config.toml
activation = "quick_gelu"
router_logit_norm = 1.0
lr_router = 0.00183
n_kv_head = 12
head_dim = 32
vocab_size = 32000
norm = "layernorm"
norm_place = "pre"
qk_norm = false
tie_embeddings = true
init = "normal"
init_std_qkv = 0.0482
beta1 = 0.9
z_loss = 0.0001
train_tokens = 430100000
Below are experts of layer 11 (counted from 0) of a mixture-of-experts language model. Rows are named router (the router's row for the expert), up (a neuron's input weights, with its number), down (a neuron's output weights, with its number) and show model dimensions 0-191. Each number is 500 + 40 x the weight over its row's rms, rounded and kept within 0 to 999. Numbers have three digits each.
After each expert's rows: "comes after" lists some tokens at least twice as common just before its tokens as in all text. This comes from a sample of Wikipedia text that the model never trained on. Tokens count by the router's weight.

# expert 11
router:476533463427508492438568523471526544593522513565443510494563546482495502475512511515564532460580397516520549460541451437510554511488487599454496529496535543466455542526568490467429488469491538508464476554487499519503451535493477494525553481512463480531446488516490542517555559523449460518511446487580522545441504564517509474452477497503518452450588527492493509506397478489532517428522512426486544447498508512564465506458473540541495532468528499454435472485434523464523487519401510513505551460452515479539515523479517475476377479470454541447453580500515566493511490496512520512
up0:493536520470471555468514559496422477486450493556497525516465544478525440408498526551496515532528428518481528469473521459465506531493468488479498586417509538528491456538461488470448448516482498502435515565563523531457568535491489570478438543441461425503463492543497525428523532551417526505466562563493482474522532475479464458502455557529483500466513498495475422537520505413596499520441474514471522506559464495514505444506561520534558567515505458471539439439534575518506451529480521498478484456475510505557547469504518393509477518522524549574523553545572490456484415536484478531
down0:495504511498543515498516502567586508471508455516450536494506500516506485521543537529472488482451426527428510502551506438550502593478399516488515537456499497523454482487497489481424539512512537443595481478474516480455487547504469506517535484510475460514523435467499483552508560453508410454513538504473488459464474474597546470515455497438495448492548534431547519514481612528456546515525542497530556467502522490481512485522483505528404534483519538442496481451533538533497517531464549563532498508532581545549545519518507544463406461517446436400555469484458409519585483452488459507
comes after: " the", " a", " his", " their", " an", " first"

# expert 14
router:437505457482576564469510480479480471523519506497490503481505461502496474499446509468523480570471428538427530563587483455530515491522536498510512502479514496547438476608481534455523520515498439568470502509499587533539517493457552508488512471543511474542498498512420477448483488494496566520475555507558420443483553507504504484490488526504578547618514526515519498518534514558461558546501515503479524515430485462576515461521403516372440506524538456513483510533486471504501486504529526425457510566487431484612393494452456468533548515528553514526496515526504462494507448447496523467
up0:428454514521504519485522534477459496476448484492542500492561506483483450440495561432500401542463485547515539531453476495491524522491484448514457483532491594595458533567445524438565588422523511544539425467435453568501493479493592552514510448405455544552528486504527550488512419479487536485499533548425515497497543500532490448497589545484474491538470509560476510476509534476495519498471511440518571523481555456513474524517489520494477450441552506531514515517461456492472560505527512508503528508506513417472440584409475523539432506507534493518574526552531512456519529491453479519
down0:546474446498473465471505543488441455470441549486554474532521394504477499546474477489445495479563476483422527494463474511472444539497485493439539478524503504448469545471542481463490563475518507537476532470562541427522484468523549464497545525529505470468572496480527496501537529497555453567455571451503498541414478416536529536486473512515500512496515492523474463494556501475455508492512448589503511570477503536514550461552570493461502394611529496513485573422579445496478454575497556483549554524498463551582488527513526488506540510467480525477505521522494400445506442523471438528
comes after: "\n", ".", " |", "==", ")", " ="

# expert 4
router:565501472501487458513451521471495498563517473448428508514475557472445551460506448538457442477533482466458518405482459554473561526463452522479484494517449498439530468443509485461624528529431512529573508516509425474474492472437441495546439547437561582557511563539501545432478490458525460571482476494464546473552486532443443467460496569460441503457515522520516459512467457445485519405487579526548560514546445478481464526520571501559487452505454495449573508505526492463519522509536507539510515470589460502494481525489485500526528510453488541549545450543489516510543510524514532511
up0:486477397552545474437461520488570479513412531502486500389400507431499482492456481562556473471492500540496447543492529497499515440403556497506466487549540469506513486464537522541542519506470502523518452537465499492473482464556512560474488572511471514543503492535495562518513466525541459578430538435499517496520527530547377469440535465432493477496495419512473536465491488447555497560500520502515497473545530481512487465504483485484429516545493471502578406528534578507538457544585538552450535567507491506564521466530525505553486459509489526485513490513544527529544518464441443512
down0:483519581493531440502467516551484466511565447521490505494481452460532541470535444608593563469535495507544530570497484533483631541460492503521449558529442456529422505449532541556503454556515496516498430493483520522496502405482537468500491442516476523487496512453441492534481532516424483503559509537406504521490528488541492493503420456510481477544487484554518453443559537516520493532505516506496505536465502559395482513493448511480466512481438458450509508569521487444578531459468471501447512492507478512552464492500585555553546456489467479572432470492501521538526476416490473521
comes after: "\n", " ", ")", " 0", " %", " •"

# expert 21
router:481569532509449449480522480509542509516439480513472485467481447542464453564543515440516484499553526440532499575512513568439525464486581498512457518507515570508448498556444536496556517526417518477573463512490547533554505649532539533427534518508524553556409540600502548503436494455521529488499520447409546493506526483466458475466512497491494507552495496473426509499552517504458534433556522464534504519471527529495525478542465492474461478493523463428425458512546494477434489469466481516490465488399554515491522519525461474423552481514500547493523523428469476462475531517551471500
up0:487491467496490405537489455572545456551535518552509503536508558547486517499542540434494535558492526494549554519514524507464459477525516540479436549520497501506507525455578551464482470396513492535486495466485466466497546476542550540426575485540456589457417398486502452484518494469426486479561488455479467518497537426549528491443535575476475463544534519449496494533479559496505583456550505526491532535478530463438402490573589487452529538528497494518451445577437562499532455517494503515471516462457490514520465451509537479457485459444488451524477512470455545469457527504503454498
down0:526536594545496438543484527468504535492439433388455520557518517467556491491480489519535454503450479535510440521497543544452581519476522525508560505514433588531455491463498471593549515508482512458456548496516477514544566556555489527503476551511501467389526452487480415435477438535599500563530516465447544457493481484472502505482552417487508521539561548514518504508410512407484530493480452512527560533495483545473474519529485435487450502481561477550489525486504470433442519493502496557519517497463541480553534435492493505479463540525507457558549447492463476475484450492466519498
comes after: " |", " ", " (", " \"", "-", ":"

# expert 19
router:530501489483563545420522510497507551471511520496570551466484530510472569467498508521445461508579485529514492422439508464477463421546431503520454497464526449549495470505495526472490554532483467487521477558546503554555520506615492442580439472496568480503494454475507543570483463431525521465557510475513518553561524433479500490413525424466466492569523449518559447459550508463457522452458447428532489603460549474515463504524553506502568533565511428550469476497469496463471526492514543410512556460478446534465539453500492497520453493487503523470498510526531510516533526484438550472
up0:450488508513536503545498558423529487496513500520637488541444567519460616477526447513488439571457417471462474568530565552528465494481519544517499510524497475410553493451516519512484534527477462592440544444524518470552476404527484505441542543543552513486503486531509515504470488480500538428557461465502466524565530492502549525492479516524464457455487476533474473425544484544492497470511502517458529536493522445378476528456527547515515505600495479496495513427401534553551507489477495524489493498463574490547543492515472472483492556491466528494451485468499503494487467490538568469
down0:524482536574486522468536483534562458568444482444467513519548508466491488525484546476512552553443461565536531575490468457460488552479487443516556451452475522451548513496458552482480495560510537493485522479516502490523497512480450513551533477420479442458455475482466466540491563565451556475539578478486530574516489506491473551478435542460531452526482484420523482454510516500490560463466428481535555459497463523552444487531485567462459469499587434554438497540463500608433534511435483524453482522519561586470467495463497438532495482502512551509513522492409523526539537412518491523
comes after: " of", " in", "'", " with", " to", " on"

# expert 9
router:467485487539500609512553559446487515464498434565473497494552517441524435575501517530473529519512524539475447515562519433526542494473494546456458423515427474558497443453513514544473474502464497562470529556526511524464482492518465471397441470483525487492544450464439458561540480555548487480517472481558517441435520432455539525543552543460467496452535457595525513503551500458563487484488549492494513476466522468542607544500527470521457537486525507422505491466501518548471445547577437477443527502522463517463595502453472523466537449512525461467449509522508544509481465522560529507
up0:510493508490477578439540452490465465516527523526426490528500549467456538457564485622403499493592485556492549478445483501531557473548502571430439503527489507530516483407514467521462496468566533531484501491492546460533455525422482492506437530476445475464501476570504466511523534457426431432474531406588476548517501499471484549563453528546522475494448582530470449516471521561509491552516481474479493473456501462532500487464475508466511523498445552497518531469449546490524456500423558466523419538498582509494520481463555488470525520476489521581539517528523491500509444521546524495
down0:508505545536487490528524520437526591452481475504482500513493431480456512503504489535502479518536468495424534571448475436467483491557455459486515471557479454510589520513472514548544455531538532480530494422511441528489504572418537467519393454465528544512473491500436560495618492545502430458488499529494496491470498537428522487505537502507540520408495522462478445497486471545431501508504464567460548472463522526601541518500503553489384565534531469485520532436454531471479542477539500506559483581497515454555508446460451524564496479498511485459489458510507477528513554498552581478
comes after: "-", " was", " to", " is", " were", "|"

# expert 1
router:563453486535469509472435508485490478446530514547540540488506518495585464526480461489518531518482477541454573571494502567454508534574504470532519476514506455494479397463473500524451585502505548496530541468525531540551524557548488483457531463507402480561457448436523552516495508500486480550610506568446472549522496488497505528490600490497537528541464536473441493548428498476488472531487452414505526494556493496460453516515486407554504513562496507498488513539450531595525449401459526506487441479439557478503548482516532489520492435495501558452470520471537437489527550538461551475
up0:487496460492452524503444482484445449422491565494503571506531541486494536517569507464441529528510510532509477477512514575490515484510457563440414554560563517573457479431515470401473552488534489517504547444520540555489534465477452524547471435545466503466415417572527524477452555531534442502515532473504540455519456462473468566484531469519467538514502559452572541527459520529521516519494525592469571511517514420465528469561515499500403500478550453519464484544461534558549472465551496475478469479491513555482481513440503479530529527535491450470415540472544499524476519481467565463
down0:475518495449502547558499491442489484493540475527528510534514507516497480496472512478496437569537493420487445477469510489505425491482438498575502523456563401436484587408506458534573497497526486500477504512507429544508486486487491496501510467543373514524542484539496530489529529482449467499450538442501437464525482506481513446474591550524491535591485514457548454466604479458504519536437514508529517553567568470437492522480518459439408574511477573537532540529573525471497543521554587528499541471478491503464539524563511479497506524504485440495460437492467509486556514508513481435
comes after: " ", " 0", ")", " —", " 1", " 2"

# expert 31
router:522483495517481529456561523521435497540452511488476479465522476484511529516497466465463468559484497493558476464544475487507459461468467501560523558450522548562468514455455492482473492462476473452481469587564463573517526511503494487499526448517478546512612520492535495581519490470439472423533430498427531510595524539388525592509508489510501526481473493577473504560504482530491467486516424600419465503539531544501514523495510447466532505481496526491445491561535509462471470589411538510484592485477487509479518532609527494478444531444448498465551503430514469506461534498469481447
up0:485410477539470553475503550463562516490475508425510511440477455485509493477438540442508451488489495585489553512559509514496494502498456489485521517523499481541505510459443527568556470498531554406467563538476472497409591516500446490461485504483563539479525506501496556506493494463460489483502494481500484552472571491445511450443584511517505526477453508506535619461534543518410519482466535517574541421448484493586486509514499427547457485538456463469486482481476552461519490516494489521420509499463534511482574512509461558543476416551498528455406436584524492520528471474478526554
down0:460471528523495484493523534491565461498501503485477486495453505407391438515482577452477531436422533600487581487524502519500469496477489531499491579469496499490513470507478548485501502495489543576603486448464520423465519550599449533474440479455547533440455515481406516471484499482521553547521485503521494457528513490466473408579528487506573541571541432427513478514526518499518512475464574454445408547529488491566521482567492520493491549519496500474496473466521541462472564421493496507499477475508555454477493483480514513531454522514528473488534531428497550541554475473537529550
comes after: "\n", " =", " U", " N", " life", " also"

# expert 0
router:435549530543539438487473484479501502467454435493554451432574466476454565490551506484460511471496473473507396455509520452541494547549393464477576519459473561533436534533512483551495481537563557499441538432516475499446537527567503501551549501526576512494483404494473473461442551447468487523530525545540555488511527475519444480536449558520498511464452460495498514475528525524519506466563410548492487446491473477518492499504501533521481517499461555515554508593454520462480456520525499522575499505434460445514489518474519511493504506457539452460495491580471635474527523444506496512
up0:476486532496543449525465476511506534480537503579486514542468488395528444530532538389496443474570450535494459420580445485483449503513541526463545506520473514428440475554505518510503442578508520519523461524492518477504437517522491513519562525441484469533428469461449505536523467527498475556481424563518541453538520490542442569477480540465486461470424475486535527432583577559504524495414522573546482475528498479537536472507494537532522528498502484478497453469539511508514516534543514525468538502557487575495494490487467369496555503458525508491461528469535595469517469473470448461
down0:550452508495448570508511608514443590538529576453557418485441499441513482479503482523435527479496503487546503541464521480453458479461502473512461483526507493526450543574517470480503499464508546534465518480509522521457564534502532513428478595457478503438430473559525565446433568549496441483549486458462517505515464474445552501469531493565473523487499506503513552460496562475438469479502548527478469517456543480537476421522529410513603481481515531493486527499473470551559567494516466475511499445485475512514493559596509544542521481510410449406501521478464484533475500550465507525
comes after: " |", "|", ":", ";", " /", " 1"

# expert 26
router:565500483551437514562456444468437477508503498510476466468466531514513469523481448505465466443416568505488489569431445486511482501467499454513549465469446513413455565470462538466551451535457508454540451481500483514453508405475427479462516495565468510510481540560504544452475528497529451453488418520457511455565425536541526464534457530439491503448471459435534481514460490492446415483499480502459481536454467558444443551540543476528541479501457537479512552475567437486445511464474511561532551524492476554444533546547525533446513517448444531486457459537464459532466460507457528441
up0:547478479501504497534495496472447521450449479509583508494526566486481495449526652511543535471495482515562450522460456476507475601539478512562472441541495438489521530479485386472560538479562531531582550511524502569533495573491514516471492456474525553524423402459535446480471491525485556502513538470529535579432543508461491527395439506525466522493507492469478508522441467500492519514497511438526477538476470527518504442463469477464454455481557520433437475444477505470519436500525461488450478524502482531453500456538512503527558500550530580447497525512548514544553484479520493554
down0:505518510501403508491448524517539468452540465528487522513456499503507509544533546539436534491540528411472481523463488508454462489536515569549510486508504513452578445501491500518439461496479541555502512500505447471553474565498448541537511586432451515442501538456465454483479480482527412471477473474443469442606484555537550558544430489457463559531460535475476524418475557503483509548536484498512501468487447456587514506523416436479551514540495561465495486484523499492541505506509431467485432476509434465496542468556526494511539472576468547451531582569537572532475545532448515467
comes after: " |", ".", ")", ";", "---|---|---|---|", " MPC"

# expert 10
router:524488467499433446549489471550465383498511492568478459474410452527473511462464525509556484553580469471540507413509530527459523495475475414506562430578444443555537515550469523495490490493511489468500488558413483535443494491498536474500567516442484526454507475415515499465515493486414502459412489491507506508563489509463486524515556501528534509453505532497579455494516501484543503552463539526517463484486466453537492526511574489553471508481509534514467523504488461494509507466443492442594528565518491559539421515523538465569480415538547523481435573518512499510512494559515418552
up0:381539480466450538526553512403521532453450568473475491527505504495507542433504451468559492482538482513528377475465511555497540462476507456473545530493535509496506530520491495480526493487493592539538505503523470440500461492467509401516526464504522480502509478540501451560429475482463507485509528427485560526550474460431460534510512539496494500518544500449534497546560444536497541504533489489526527540554468556468607488501530504447441428479524496478458525606517492460535467434476517501475496474590460498590574460470513434491516468502506496425488545507528533438566519570510466521
down0:449441497478460520501542562492488458522492473460471535562539481560510472536492547544518455496505541470552452500511510550489404443451502558501570500519607457429540548545446491447511465437484471476505485530545507521501520514399410553555586533520562528482561546505540513531568484486492479435513516507531440540492570506476496422548570486431508481515567560481502512394430513523482479465517443514495488534533506466496510518528468478521520436500441452528527485520497514570512518517539500531495517457419516489507456479554544459517484456493415521501460512556443460477509512423496532474
comes after: " the", "|", " United", " in", ":", " New"